config.yaml
n_layer: 20
d_model: 128
n_experts: 32
experts_per_token: 2
d_expert: 128
d_shared_expert: 0
activation: "geglu"
moe_layers: [1, 3, 5, 7, 9, 11, 13, 15, 17, 19]
router_score: "softmax"
normalize_top_k: false
routed_scale: 6.14
balance_loss: 0.00452
balance_bias: false
n_groups: 8
groups_per_token: 4
init_std_router: 0.0147
lr_router: 0.00395
n_head: 8
n_kv_head: 8
head_dim: 32
vocab_size: 4230
norm: "layernorm"
norm_place: "pre"
norm_eps: 1e-05
positions: "learned"
qk_norm: false
attn_scale: 0.177
tie_embeddings: true
parallel_block: false
init: "normal"
init_std_qkv: 0.0277
init_std_o: 0.0
init_std_up: 0.0277
init_std_down: 0.0
optimizer: "adamw"
lr: 0.00266
lr_mult_o: 1.67
beta1: 0.95
beta2: 0.95
lr_head: 0.018
grad_clip: 0.5
warmup_steps: 233
schedule: "cos"
final_lr_fraction: 0.1
batch_tokens: 131072
seq_len: 512
doc_mask: true
train_tokens: 518800000
steps: 3959
dataset: "wikipedia_en"
Below are experts of layer 15 (counted from 0) of a mixture-of-experts language model. Rows are named router (the router's row for the expert), gate (a neuron's input weights, with its number), up (a neuron's input weights, with its number), down (a neuron's output weights, with its number) and show model dimensions 0-127. Each number is 128 + 32 x the weight over its row's rms, rounded and kept within 0 to 255. Numbers have three digits each.
After each expert's rows: "comes before" lists some tokens at least twice as common just after its tokens as in all text; "comes after" lists some tokens at least twice as common just before its tokens as in all text. This comes from a sample of Wikipedia text that the model never trained on. Tokens count by the router's weight.

# expert 17
router:123106073133121158109185064120084162082131117122166119110135158104156123123165135096118146193122130083097088113074053120116136150126115135155123123142195163110120137090120142120139127101208111152137152133160133097109079058069168093192155062131173123126144144114178135102180134123153193111152132172105101071183092141085142160108122129166086171145171180116147185157135106154125124146120
gate0:133094091092092146169140130146162173141112160161056075131111129122122111168043111107130128125181122154106113082124131109127129119129126086107133216124164119182126166063124156148105124115113138147132102151121123173101075147137112048163126107084102144167084108179111202158149109090117095102130105101103176178116105155121123124161124159106150153149099057151091133194154154122104132074197
up0:085126145094116139133144123071071145155140129156146122148126138153095093110133201132164143135135121160077144082123128172037120086119172106132228165142151142111125083079204139162191130157098152147147118165144083117103049096123146126135148114144134137141152116045143125142100121103160124153145138145130071166120130118094137086110073133118068094127151131107085140122179163112188107157180
down0:117169144112212124164156138148076092098111116115151137152156118155159116130145165098143204088140212120111147129072140107089041153175131147094121104122165186095140082159135169126128078105129130143146092103107064105083122105130145186146130127154148118070162141093127093145068153093148121082136179125097072159097090127144086140135148123149104147121153134073136117183108156206127114150110
comes before: "the ", "he ", "was ", "it ", "they ", "is "
comes after: ". ", ", ", "\n\n", "that ", "However", "In "

# expert 9
router:144115120084072111114146087203133119063159123167142085090093071148130093059141108138151181131104149148073176124065137107164169137143135111172122151144137158133114159084159113150131154105123121157165139121175123090115086104180177096120159129117033114165115150119135138132145157109122155045087110144118180116136173115126088172120163127107170102083169172124180137163110128127076143089163
gate1:099105125163113124101138186133146131165152101076137146157181165110079138131118169021143109101120136141108167117160086138131116148143115101122158156076080150104133112100103116042154133136165153145127133134166115110119143161160044148082115127116163142089092075172115185173171145197070119065138142107155100074128144183130117132161144142115154159100051140142130108126162158103077113131106
up1:070115175109103117112153182114169160144155134077093111099159123127149123122131121070171140101140141208178138072134085201130095104099143100135151152097164169099137168115136126055136121143193105140111145099143134132141155130155102124084158101121193129095128094186139186120140180158118123081108121128124099148098154190068166116141163082077141076142052096174152122125160114168103104144134
down1:131129139072097195092144096150139137194124119122161092202086146126132094143129108112109115129142126133118064103109033132156143166133070132130144091087131181113138135078146148131169110141113085127138093106133112132108157116113138132095151136128108058081119122200123155178138147099093157175120125180106098199152166154155098161158075084099130149163105166094124200141151070165114181097120
comes before: "| ", "\"", "(", "- ", "S", "|"
comes after: "\n", "|", "\" ", "'", ") ", "\""

# expert 0
router:155144089153139106063152173136157159090144171149160140089092098146107085164187159156180173127147116156122193061096135076159130134137103156151105117081085116091095137141149106104115116124116145146113182173139169069144110070154169169153154079109119118180164058156114057125113118124070149137068101107152083162145098131140145135158143150100102138133193114118163106157159088099125176151134
gate0:102162104117080124138109124092134093149115133158121171126100137183103104131154096193124117110150133138022108089165097146153141112109134096107084205132218113122196180112107111151088129162103123140104137172086111121109050163118092164170113140108126149115097126166150161167090173126178104103185189119109091168136079099165138069120127081154153179117126137124142121099138149096126111096107
up0:152139146166131121117106160123130120205135095123125080189117149138090057137117071138119157113124114140148102135159111162068133151146091121142185109037128127106053125106128132165147159137172161090116143192162113137066089125115107147090128142177157127129121143199146139102112204151095158188086142103149114164124159121094086113116159094125082138120061114133097104131069193091116128164108
down0:143147146130086168080083167161197140072150134155176123118089118080136147145174134150127156051114094089094092146110105139084050184126186106128129063119176116134114112126105170116105132124141168089137170147098107162103156126135149130105147139171142153117203156092125083115111089083176098110137190087146121160091147182133126131155090106137125185122158147083176114168117083087088114117138
comes before: "| ", " ", "|", "P", "Votes ", "Candidate "
comes after: "| ", "\n", " ", "\n\n", "; ", "Team "

# expert 12
router:149130109162084137103131121102119114132191173140154158099115060159142146107152167155121167132109119057052176115115090103204187156108160149118105125126141091100140105121143113143077107126157189092171101120079132072164117129128168177078104148142157110124125046152160108131110176100109117126095126154150138144108195113164170131106105099151125111148068201127123076134129203160141099146130
gate0:094103162181109143093111137112108124142186154084169132150104119093150104152131118124151120092126107150171128136147147202159123115136117130053152078092099189106203106125134112138100111145123087122085141172068112189175133092131171107106060152102116176105107137065137148120134114177118172095092131090113123078144153108131100167205090166139135076090178149134170156127156135180114083175149
up0:156172106154153118177126099135157058118125087183124075060117097145159080218098127157163117091124095158173101113169181113098103075168139129150190143141165136144111107066124106162145121142142154125079110083124171125068145167122125143170082168144114123177087165104135114084105116102122132133167153062077143106089141124151107121113144139134139147149096118133081208131081110075131136124097
down0:189142120147103082172148157128107131140165135176150139168128116135141103105134120113089167102182119072120133132099104149164102078187098177136123127125146120143145077147120120131109088043146181101147211080079140111078134123050188097086138180167148169099088098148136105168099099137112124081136109135134172146131082102086143116106147077155087140147134132101142119222133168156147095129148
comes before: "| ", " ", "0 ", ".", "|", "\\"
comes after: "0 ", "| ", " ", "/", "1 ", "–"

# expert 19
router:133131083176129110187140134173124092078084115168072139092142115115118145151156104083083200111135157154130178099077141117107165118134123149153091171123125106106121132100160167160134204077158143128114149145240109113113096132090200089098078145139163097166145085168095089124159195132136166081130122128105133095150120116129144124139074166180061159094145102117107125119106103117110107151140
gate1:084123101126162087170096167112131173140134091103139126092149115120123131143116116147072111145168145217116121083108131129093121155088125142156154135111140090209128074108086171212157124116062141161132076115150151197072121072146102164131162148124117146153154109159117129112155127117083154053137121204144134130061084173117145096149123123161170115088107149156098087149157118147103119082169
up1:154150111164076121112123090093092148107151155178133028140085108131106099112135111092220112133084150045179150183136080073140073063151156099138141093143126126126122174159147083131118119148185160108119185113077128113191092173145150135151133100125117135092083123132151113109105129131147117165135120158153119141181099070133160168101108121099148142141172108093170141127101142097186152123092
down1:120205129171159123097160092089106070168118148121090114152126064144115120130150130142139115073080053156099136096129175116095132149214162108118098149099151149112146133164087147153133145098142133105081156151101103139152154125177160139170054063127091131127091111132128106164155142173158139148121108156103102100125172105117122090132159140091153119087113133255165132104088139119129122072115
comes before: "==", "The ", "\n\n", "===", "\n", "In "
comes after: ".", "\n\n", "==", "|", "===", "="

# expert 18
router:135096132097112138068083139133091128150062118121108111175108184111121146115098159170142122180092146174165107103101093147055117185136128073134127116159189120113127111112087146136124092138104089078072148137242139143203116078149115124154100081142115111155190145081109168120144133154124099116167191138111109142165171118106115125153094155159093138055172128120110157128090137115120107124092
gate0:145184102161128122129135129124100105070101108151087140190101124164129161123147120152136109097164142097134120115150106141124091161149092102136193074102091126153144101107112046031151071103165160109125133127082183093120118165131074111146160111112091115090172172146105082090137145099128188093123179114132112116146143075120172156160179102108139126168106121151140131194130091168106189141204
up0:162083133092108216147095182131194104130151163093162134069173162145136111064106143115125154143146146156069115130105106152069196140116155167159132160137136113116125147113153157178126156100079093170090099196127140091105080133105127115133121130105144141155124106117119111143117096140138141180131131084129072117085132107081093104085123132170174150104186139121214150098117097036111142138140
down0:138086044135095190116173132125118099163119176091093095167134161162099176155144147119124219098155084150084081112127128157106141132132115148170128169142135130167119089179080101143111163132093070128132194085117048142087151116118178179110137143100133123128095154133145087138156130113178125108159143120122144078116114093128094182104092128169146148111176111128124086165185175124132085073101
comes before: "in ", "of ", "to ", "by ", "as ", "on "
comes after: "the ", "was ", "a ", "on ", "his ", "On "

# expert 7
router:158068155112096121138117147153121152142114112144083131104157161103107086139144121138109135142121165073184160084102112065181092142137119114179126070185144166173094143096060082130139074101100101157168107087185152176134181098122102105091108123123165114142112115189133150110122091138138190086131068064128135155120131165101088100125146178074086140109166073142131164139119149147171122119192
gate0:143113102127181108151146087133080179164164135095163130114156130154188188157132171099099153111114119151178131100110124143174150144099110138093148137146127127114158129123161115150078082161151137034103165183126104095164118092145170153121101184113072185152133162156089090187161150131078148077117117123184058065115125142086157142130048091125150103127139101141133108078174099158138122144130
up0:100145131106089163076109110149116130152102139112120144135236051124123064127156086119118108095171116052147141089105060124143138116176132114131133125132196129138153080147182202127118125122119076107132123102145164140156139117091131142172169133188068145163114153133183067092102105094123117140094115089102145084140166106103101136095104114143117141152138141139135158100172168146208161161086
down0:116159138092114145191154121192139145171155149164142135123102139116144098104167147093121110129119126095141110127178104138088072104204152088091142086145119087126116075110161158112198163122132097129132104096047181115118164178148137134120120079117172077106142097110167143147125119118101145091087140157098160107210069126161113185078115108055112140150140150068187155163142115090144098093127
comes before: ": ", "- ", "\n", "by", "Born", "Country"
comes after: "\n", "- ", ": ", "Country", "Coordinates", "″"

# expert 30
router:108134088080117184221072129129161103123129115138122116138135170129166159117108132094127177135127124106049154105133103164095074194163117095078113141078156057134149108086114161153118161116049146169116145113098162129079105049138148143119138080100124157143157146177125141134117147104138086084161089104136177115066110158135103162159139149160181110078099125146137091143103127110093095167158
gate0:121143171114122102099174123087080177134043154103124168176116182109113161143096084099159121144202074127109142128203129083133116096117137135180131179131082149106122115167089107138138181095151135148181159130111116150124126101134104175141100103171164130161143141161139097148120151052156161160158080157112133099146134117096107112082105095064108093125074136143139178192101084138173131071122
up0:167115151111157158157155113108127161154134132102128095134113142111153166155102153161094081096123147105123146148116163115098086135146154092192078146075170085215117149165133086123133185008102091103151150096115095107072124138115168061122092114100115111125183148115139191152167168115127127175134086125100134093122119127146135176095128104111096118104106120167155079109180161127053158138171
down0:183150185113113125099158145152170173093136237112176121143147129130110094157134099102106055090103132088087132157076075106091147127096156122129132137144064172125152143131113144134098141148100141181172062157124072141139190055143067150151118110126132118117133115117074151078135174177126174127125127104135146125126112069158106173131077106102157085146135147068111169153090148117142153133122
comes before: "s ", "\n\n", "\n", ", ", "–", ")"
comes after: "201", "200", "202", "–", "199", "198"

# expert 8
router:120163168145128117108122164167128161139149136089136159164132157163149089146171116072136130137151107108101105074108095127068109179076116120121153151109131205146124093150123079090176134134146088106092084158165111162151144032116162140113139132126114115157103148159117154109159170136162137019106156108169064126127122149080099130182087145177084149141131091122064123097182144172105168097121
gate1:117094115140147105132114176158133178144090091129105145144117172157120194155046102123097132131215146146110116132145114104146176145122099080089126128139140120151127131105117134129071104140115187136117106164131112112120063101215109123190130166127116132122170106132146062102160142130132156220210120115140120123050141129095161143153050120102150121130086145133145127145113089068144090108176
up1:175066118060112128131164072098168150104101189118150038099109097084142108135161158168166105112146177124150048136129167096152126103116171130155102107157112124106122163140178123114155143075099105181136123082119119164148165129077144126136148066140172118111171143123156146074109115119132176101094119171117142085182102164120139098054148108114121086093177139132153174149137176119099148078110
down1:121143137154119187098138179118085137140143165131118091133116134146127142143137150123105154146154196121133139127109117158089180122204192044127162101150105050147089129081108095095090054093100125156067156150071127124169139148112145172101145118130141138146097159073095194106140112138125061110144157090099157125128124084120130207101122120136133108123106122213116142166074164133132140172105
comes before: "the ", "a ", "his ", "200", "201", "199"
comes after: "of ", "in ", "ed ", "at ", "to ", "on "